Experts of a small language model: a variant of Adam for the experts.
Below are experts of layer 6 (counted from 0) of a mixture-of-experts language model. Rows are named router (the router's row for the expert), gate (a neuron's input weights, with its number), up (a neuron's input weights, with its number) and show model dimensions 128-255. Each number is 500 + 25 x the weight over its row's rms, rounded and kept within 0 to 999. Numbers have three digits each.
Before each expert's rows: "gets" lists some tokens that make up at least twice as much of what it gets as of all text. This comes from a sample of Wikipedia text that the model never trained on. Tokens count by the router's weight.

# expert 1
gets: " ", "202", "200", " from", " also", "er"
router:506490505488520524505502510483520522501502496498532497472535480499497512527511477480478511488527503524468482481517499482460550481518473519503492496494482508572555534465513472505553471501529496513469484495460486514534541439513503456513488483439480498512517530472545524482497489482483522481499525497509514535479477511503510508485505492498503455500472497481505542472483487555535478464488
gate0:488476516515514506517497505476516521525496539479529509497497536542503561506518480499526508494514437491489480512514502488467541480522538496485462522519486482521497504503469480540508530510490453489502420508507510459517514520506467495522496509487486541539491520528487517516514509472526509517524514507522496448485503518440490477521445478480443545466509508487524483527537479464498482537516
up0:511512567529492480466512473511493537463500530524491545515510481459477504520512500436493485488490496496501458501521529472507504505518516479527512519526478545508487521489484541508529503487509485468483480479511490487503489508523514516512479487544482500475516506508487499486541489511520483494501502478524522512505495523521455500501537540470497507499484529540485443537510438527483468486493
gate1:545518513509498554535500526539532517496470465483515508473479515513500497502494543507495511489447516490482514499472469497501473518510486479505495491498488474482536459520511490518521538506525463483519514527501478507474512521469503492515498531513486524496480531515519465457482485496505488500476497535501497496437486549496502507482523508492518501486493509492532499501522529475547523463559
up1:512466499481494511513537496485527481468500504513480483520515487496494495475458500525465501479462458506526563518548507547489497496491510535487514508468463508456488486520489508511493514520518490481482529516477510539510510502513517490513495518486504485526464475506511499490520511464491501485565552496477520565503544483503470470508493523486499495457493491497454469475452497486509485496495
gate2:480532502465426502468501511460496489485472496540510525475522521513511527499456491562529501481523476447478544477457481488469486520493488490459506520524509458497504483523485483494497477460499505483494482480487526446509537515520520513499485526514494534534553525494507515460468523486456485543483514567526472450454506536535494490484530512485490528477482511511555513508524461488533512475464
up2:500493524525495500504499519494491495505509533495464505512492518514511510489536495466502538509536495542497515525506480478482498496505500549518493474495492482454521483520462500476520494514542513530496488567469476535533492503522474436478492509537477482527489471498473466474467493495527525516510496525520504475497536479507518522515506496511517497554502508515437503497478483508466521492478
gate3:507481443510467500469501512458470480518507491563472506501519486519479540497479492479520452500483499534522501509484470487512515481538483466518494507507488505505480512505482453513485502486509491482467485545497525489538505485528478536495513488495524514470484525524490514506495503483506465536456488504468530486518466526506492537496475494519473488485476493531519442484503519483514471495515
up3:495503515460512484486477493499501516480489523532474475473463501501538510542552524476465482518488533487484500498509495505505469515463466489492523489512488527505537500503506503503514456477500498466527504558470523452493507520525488520496499520516477498467513475480465456502461467509480497504528535492486491494507513540505492529470502538534498480509524496475481502441503507523523500513503
gate4:487513457513517521491495492510488497496531477492508522512495493475513534510490529519506513520480548477501474526520504511493530511488510461484479536495494571508508487491451499513482546522504441475513522489491530472524510487497451462494490526522472513510477497513500474488515496482483502486430493488501475471471480452460495464530506516462491502513445500555537507474476506492505480496479
up4:517499494504554509479475506458538494447469462533546459483487515477470498496471518548437514471510489488480484517527488544474492506477482525495490577523462456520445499506504476488489509481452510502501537500518486481463555511470467505522457504519472474493512499540477491561503515512492515526461483503467505500519484475497496508537484535505562487520516525468487510479466548512478496461521
gate5:453518436491522530483471521502507529518485500473470512490499497519494499526455490485497501471542491511491578522488548528501480530521482501487509526521500543511524503519469529555475478520487475473472486506521500517482465500442477520475567505521530502478513548504535469521448492463521474537518504468487520498450504496509511514516488506509482535514441516499520507495467506457546503526526
up5:496482464494496515476485505463476498502468498497529468522511479538474502538454515491483528523499537513483506507525529453468486534515491509460460515514502503529506547497484493538451483518513526542486459485494471489519495453459464532499490434517526508515547522477502478534476472493499508514482493507513503522488497519511473498432543496504536513480487487511509522518498503490544504502522
gate6:511477542523521507520455500525479515475479490502512500487456493507521528518532473509478496510485494508532458526498528482502518491545512514499472516482499520505480477475487495518534540538459478537470517502500497540490528467508467492459523495526472525477511489493516501494524497457531454470539507492519550500478456504511446488498491517513502491515522514521528552503474517476581474483470
up6:496511505539493513519492527498440481499512511558492534488528494526478510517482441470534495501540503460453535526530524531507478482501520528505530521442517483471486494475503551483490482473510493504460505541509483465515498495459479529463492498489524510507497536529495511494498511486559439519527508477494486514488502491513482506483524490504508472463497531537508482489512512498490490513486
gate7:522495472547490507520484482461508519510489448504574534451473480521446519503523497486493481497494501536509524531523489521516481520509474472492487523522511500468469520519490477528513466498552516525452550541487508489493511479502500473507527481480513463517518491496482456493533554451469514498510508501531496501478494490521479428490478506502524473480528496517534496517484494523528504477504
up7:511518513500513485530487508463520501512492463505518504453521500469514504509520487515480486504464494505474511459496501508503483526530463508479452551505518507493453551517532477530501507522536526480451556489502506516475495513498477418474504512480458536498483554517506530522507501488498466519521466491518515510488539538535508511453541449541473457482522434527525497493504499519548456490451

# expert 5
gets: " the", ",", ".\n\n", "6", "2", "|"
router:507521507497536479509490454490524498534524532437501526492524493505492481487501471514526510460514473505486493475485447456524510488518487532511537474551491525517498511505539494476550508495506526485457514467449486514525545456491515518502490464497527507521509518496518522521512473501485469481503547505509507569458464523492506529471509470476522484529519480511480514484500509458530486482474
gate0:492447492507516489503478458532459516490506478558444495458460531500504516533533480477500463533505559496500517527490510484509487534518464482504476473476481491490467523525549505469510485494511510505502540512504522444533497494493516486478515482562485497471486488467497462460499474492515459513497509493496494507509488486503538470492506504485492534495515530495532515481483517519533542494492
up0:441496511507545512529507479482505510481516470508486532522493510493489503519504493496468506502551532496483500521539505469515492476510466476544483501502496490493505479542506468480531467480482476518554501512517461503531497515462455499486488509534483505500532505511523505475474527519480522494531512522471514533434509488504460472487538525481441463497508487451508525487500485524498465511520
gate1:449520520455516521480531497541532497482465486498470518464501523468521494493549483519491499518524480479508485487466516515493521500499456470510492493501490509475506494496492474498486466493519487488466506500446490571499515531498468507511526517483515520533494493502463484507460498531464530510477515476493515506490516533486521506561517518492501499482485457526506517521551456505504538526519
up1:488544538506531444530488496493525489512521515501469472503453507488518497498531487484511488539482479509521519473465471532458495501505479498463506511514519466485503525489476472463463550488468494549460536472528495534454513463533503460489477512451475484462489527482489541492484525479490521550432494513514524478493497540488471492526512535514514472540478489457524501514515503502516492502489
gate2:539508494492532530508506503490481492484527517479515460548497537509496527473479477507468480487503462482458472501470459458520513514502501494506460505458550536545505517492462525517556519477524458507515488490522531487493510531528501487540525546524529533513509521502514543540471503467477510521536507493471468477486475518465520455474496480483507485420508502508482490525501472515495485474503
up2:516483540503554521507471518471476513522518509507445473475509464569481510545469539462522492506497479513487486448531501491491507558518507485538500503522509502491543495537514455515457489467498485547508502502509521499517503490528489493519457518491505493525513488524456503517507470515509487490501485503509536529505529511553490486478498462486514491509523499468480546516530532534475508489498
gate3:516509503446506502528478537498508482499491495482510475494438503530488557499530505514492480500492477518526506541537455504460509513483470481488493514505518454474479545484568505474502502502508556511499454524527505448469492486504509500476473522516514522497505534519477503493520514516543496462538504473528459497489475505514479514484506549491504506463471508530454532530523462543511493494502
up3:506456508488554489501469521531473520527471519529520465504459538535499517499512510493494503507541487464498526479495481528543422520469475515507448530514499508502478491467504474531519468486499450512504487496529502473505492560487557490490479547520469486505511528517489475540519522483509503478500479479495522493482520497523530478509549438487501460445515477507502475533553462497499462502498
gate4:501516493505473489486492536526490496506523494513496490572470514480471533490523531471518481526549491507526558483485500503532484544548469496500502526509527515479477474462452468498510510451461479586475516508530481487516498528479482517547448497418501499497440504521475471465522510497498464471452473510481452495522482493504484465554504498497511515477479512541502459503519437518507487527507
up4:474478506471491514532507519525482497517523520514489525495525531482488510498521478501507473505498514503471499520457491486489519505521501515464481507535484505516559434514499480531511519473509502587436455447521469490551499503549508466501511480494486500544474473517463489478510489478482507507516457495475495499534525483508518495493477502501546493509488530500498480491553538455507543511520
gate5:497439464481533505497477495508491466473510518514494524492497470542471486507536480505507471531531492491492488502505508510516490468487511496523469477514504524501501467479453507516491488489487486511442520535525460491512488543531504464512427534522456495450512504495527481491484534512503515530520492527522494489552493506526496442494440525500495525526530495494550463511481461515505509522496
up5:490543496469527483475485538496493498512492486505476482506516528498514467517518467454492541493512538483503488540466517516481478465500473456542547504500539511519507435516505483493511502526541526484499499494492456476548556441520467487484508503516529515501509484490505514509485490446506485537527467466510518470594521476459467491436501479452479494486523484490503493517493512510500517513482
gate6:506490506507455529492500501515523506515509500475504472476491488471470520480508520527523508481545540531466500503473505491501476507492491447536524495505486505457483509496468501518533479495516512506504500455498478494486500464494440504504465481497531485505495514517500505495511468513479533450447504506487489493523523585496485478464449508485481520485472537549491461525484540493506477515506
up6:459484511471474501531485461509461512513462511528469496462447476489491506509507486529510524463490522549488475483476508510465530507490472519486521500542450468511491551481530502485497477495473489501520492496529531500506489500485522470509507514544513474505475509495526474555496480510483448503488502466526509505506514530509497497524523497488502492532541530462511457557489481505546456491490
gate7:482511517551486497536470483499541491493544501475494494495507479531492498534518498516479508535490517475512478490557458541554490503473480479485514520504454509491479485471470507575477524477490523493508534510528526528510472543526454505481532504527488492487503517460507503498497492492539486515488526543576497489483578502544526491488490506533524527505545514522481522521537494553495539544539
up7:499480484539514480516495478513496501486495491480455517498492513486490468479476480535519540493558447525477486441478484515502453489445490469527516453500506516461510549519470482497503488530503514504535436487576474495458518481510491517521521513495483492565511509507491538493482526544514506539526546510504543487489486472506479515482526506485470500475449507511472501487503512489494548475513

# expert 3
gets: " |", " and", " a", "==\n", " C", "an"
router:501525471465530485487488485478506513535512549482487524471503500495519489496489471538531504505502469528490489486497458452526518504529484533531523478550500494503515517510536501472509514520495535490442479463473482523548513484477515493504470463490500457524492540475522525513495466508471497483501556534521525551492450502527522513467527476465528501532537495532438540487506502486518499476465
gate0:462470474506475501501489494560437494517550477519542484526479493547515530483485487497501520526489564508502505531533534463509501498488520477552441524503458501481513492471463469506554544501498464473507459498467503518526480500538511520477509524539512512511490504493499511543473487472514543521474480512510483502479510488472520470495492475483487476504478512497533516520487531475511446513520
up0:550499509527516478482510518510493499520515550504522523522509519502483482530492497563540514505534537536523480478520527503534472469537501524499496498498530531521533496503501545484428453504474448482496515506507482503526493495430521497511533483487486532469472503513483513506543495532515504502526484499514510520484532503485499522536533496495495512482506475494457494524486484477494506548528
gate1:498473542526499498562471486522537537526493530533494524534477487534545496489507478480551507518497466474496488527523519504505533500469505504462519517507501496477497519510533525494545565531502483519487498488485589514484493520507501509515521542465488517441528489489480484489524485466526552535517501486476514502468517495555483529475520459505466495505459520497528471559508479490501509496511
up1:525496496456487483515503512523529487504515523491449490510496465510502502470491492522480516445514501487555483481469531474512493474547506537500506510500442516524459465489503497547482477485473500501490494518533529508503490524467512525494534506452497516510510532484516506504504464503547480495487468496501516528514479493493506512513544492493509524509499543506457501525479523498527476486459
gate2:459484531480513487496476539490455506503498494497474510532498442525564511502497464484483480500551509471527507550492497453472499495516511515481496513516493493527482476526469481533551508512461487512492517548502480466475516505511500504466507533489484513464518466492528527560471520531488493478511530490479478477471547501510498521486472529546465459483526529524516545527513524503513463534511
up2:514508502499487482476456515511476495469478478474488513463487518509527519540507519527485501498529508489474494524471501509483489538490449480487487514519465465497545539493453487499467522496526498552533541489512459485493501490520506513487515473510491473466491500503479508498539481535539521508507488502495488485519529537560526500531505490516515494493520472535457512512489540473497496522515
gate3:493509526530506602488494456527468492492535485490468460535523494515499506508476490503460490505508488513503537514493544483532507530439416497527520501494468518484528484495479460496555532482520467464510500473485495521517518467462512545486515519500492502502513464508527493497530433519503511459503462472489461514508480493475506446462470489500481448511489474517496544476507520542506510501507
up3:486477477493498483477547527506524481511479521478465531527496488499526457501490485511499528517475464472483507491474472525486490501464543494502506507497431455446500485498462485482524467502461490474462514533489464459493506440462472508485523528498530493479519485541498472427530509510543495486458438494501496505489479493499502477504486524530512507483521531469516555505498514476511499482479
gate4:447437505480512549474499463483508479485485503513497482494532469528507527478483476532473513488525473551528461512464491551483532519494519504450499459486487523512510508519496530547484453478538507492525508511493510522506473514487497525474505507487462483562500519528503508498475495516509513504512469464515452546539497466453481531510421506492482505541521520492515472494513517500460496485481
up4:508491493550534499471509484538528502487501455503539503468500525504498537500512466520456553486558472516540487471519534510490555482525493509507500527500505538511517486525483530547522506464514526534484505497499490508548496553535474568473513526497467494446513477543473554421504491467465474502512473517562498474520509476492471507498528505479512475488529514531480516552479493483455532485498
gate5:493523507492500516545458507513499515495529505521518526508466541511513499536541499506482502482495514490463488467529495511545469500462504496503532523544513531488462483520459483484481511543504493507552463528496515466526492465490507517513530458525503510509514480499519448531471500516518494469484510493507505516497508490502520480532488494470452524521515466489464503521528509513482496491482
up5:493486534509504517512482517563515502510474491486521501508535472518545526490552464523491512489475494479482494498499493483488468505499504477505498506562515472489513484538490507491477454534478536483501493505510506473495518483521515480502485512504531491536515468476478477507511479484530453508492537483525476518515579477490511501508483548474483506524546521477500465492506488488526523491491
gate6:487502470496489467542509500498513473465531453553518478439498507498530505489482496486493452491492521466471490522540519489502533478454512511483485533507514484528446496460482508504500460482482501482481542510515464498454511520487476485524528514531509515523500506517499472539485532537523476464462496455523525505479506488481488491487521478483498491471515512514531477528483489479500526492503
up6:479470481503516532473475494496508503543497474443554470517470514518511470486516518512450516465473495469518495513507536466476502527522488472459425499562538489535515466517491483475533470490506520486521471515503550529493470509510517498508534502493472519474515488470478508462483520507514531571508494546499473500514527483528509491532496567479494489524537464506483524494487534479480527520504
gate7:510491487532457544502467526522487520474474491545501507507521508483505518511516494459464472530508500463502521528485475499455489448497465473531484517538491496506506537518460496528495492525495527502485534501546507511505442485497497520483564563517501497487467482453522499517454496465501500493538450502488474492488493500482471517506484546536448458465476497527503472507456522514538498525504
up7:470483467477507510487538478515502488531465487504503457552527471532487496489474477479515540501497510479486493544475467521493482524509516515524521531505476529505480504500557501498472498493502496461503474505482484470514499494492439498520492501465492523440518533538515504499488489519493494476499516503522473451517502484502489506513496469489509475498550487498497503533490475494475498520519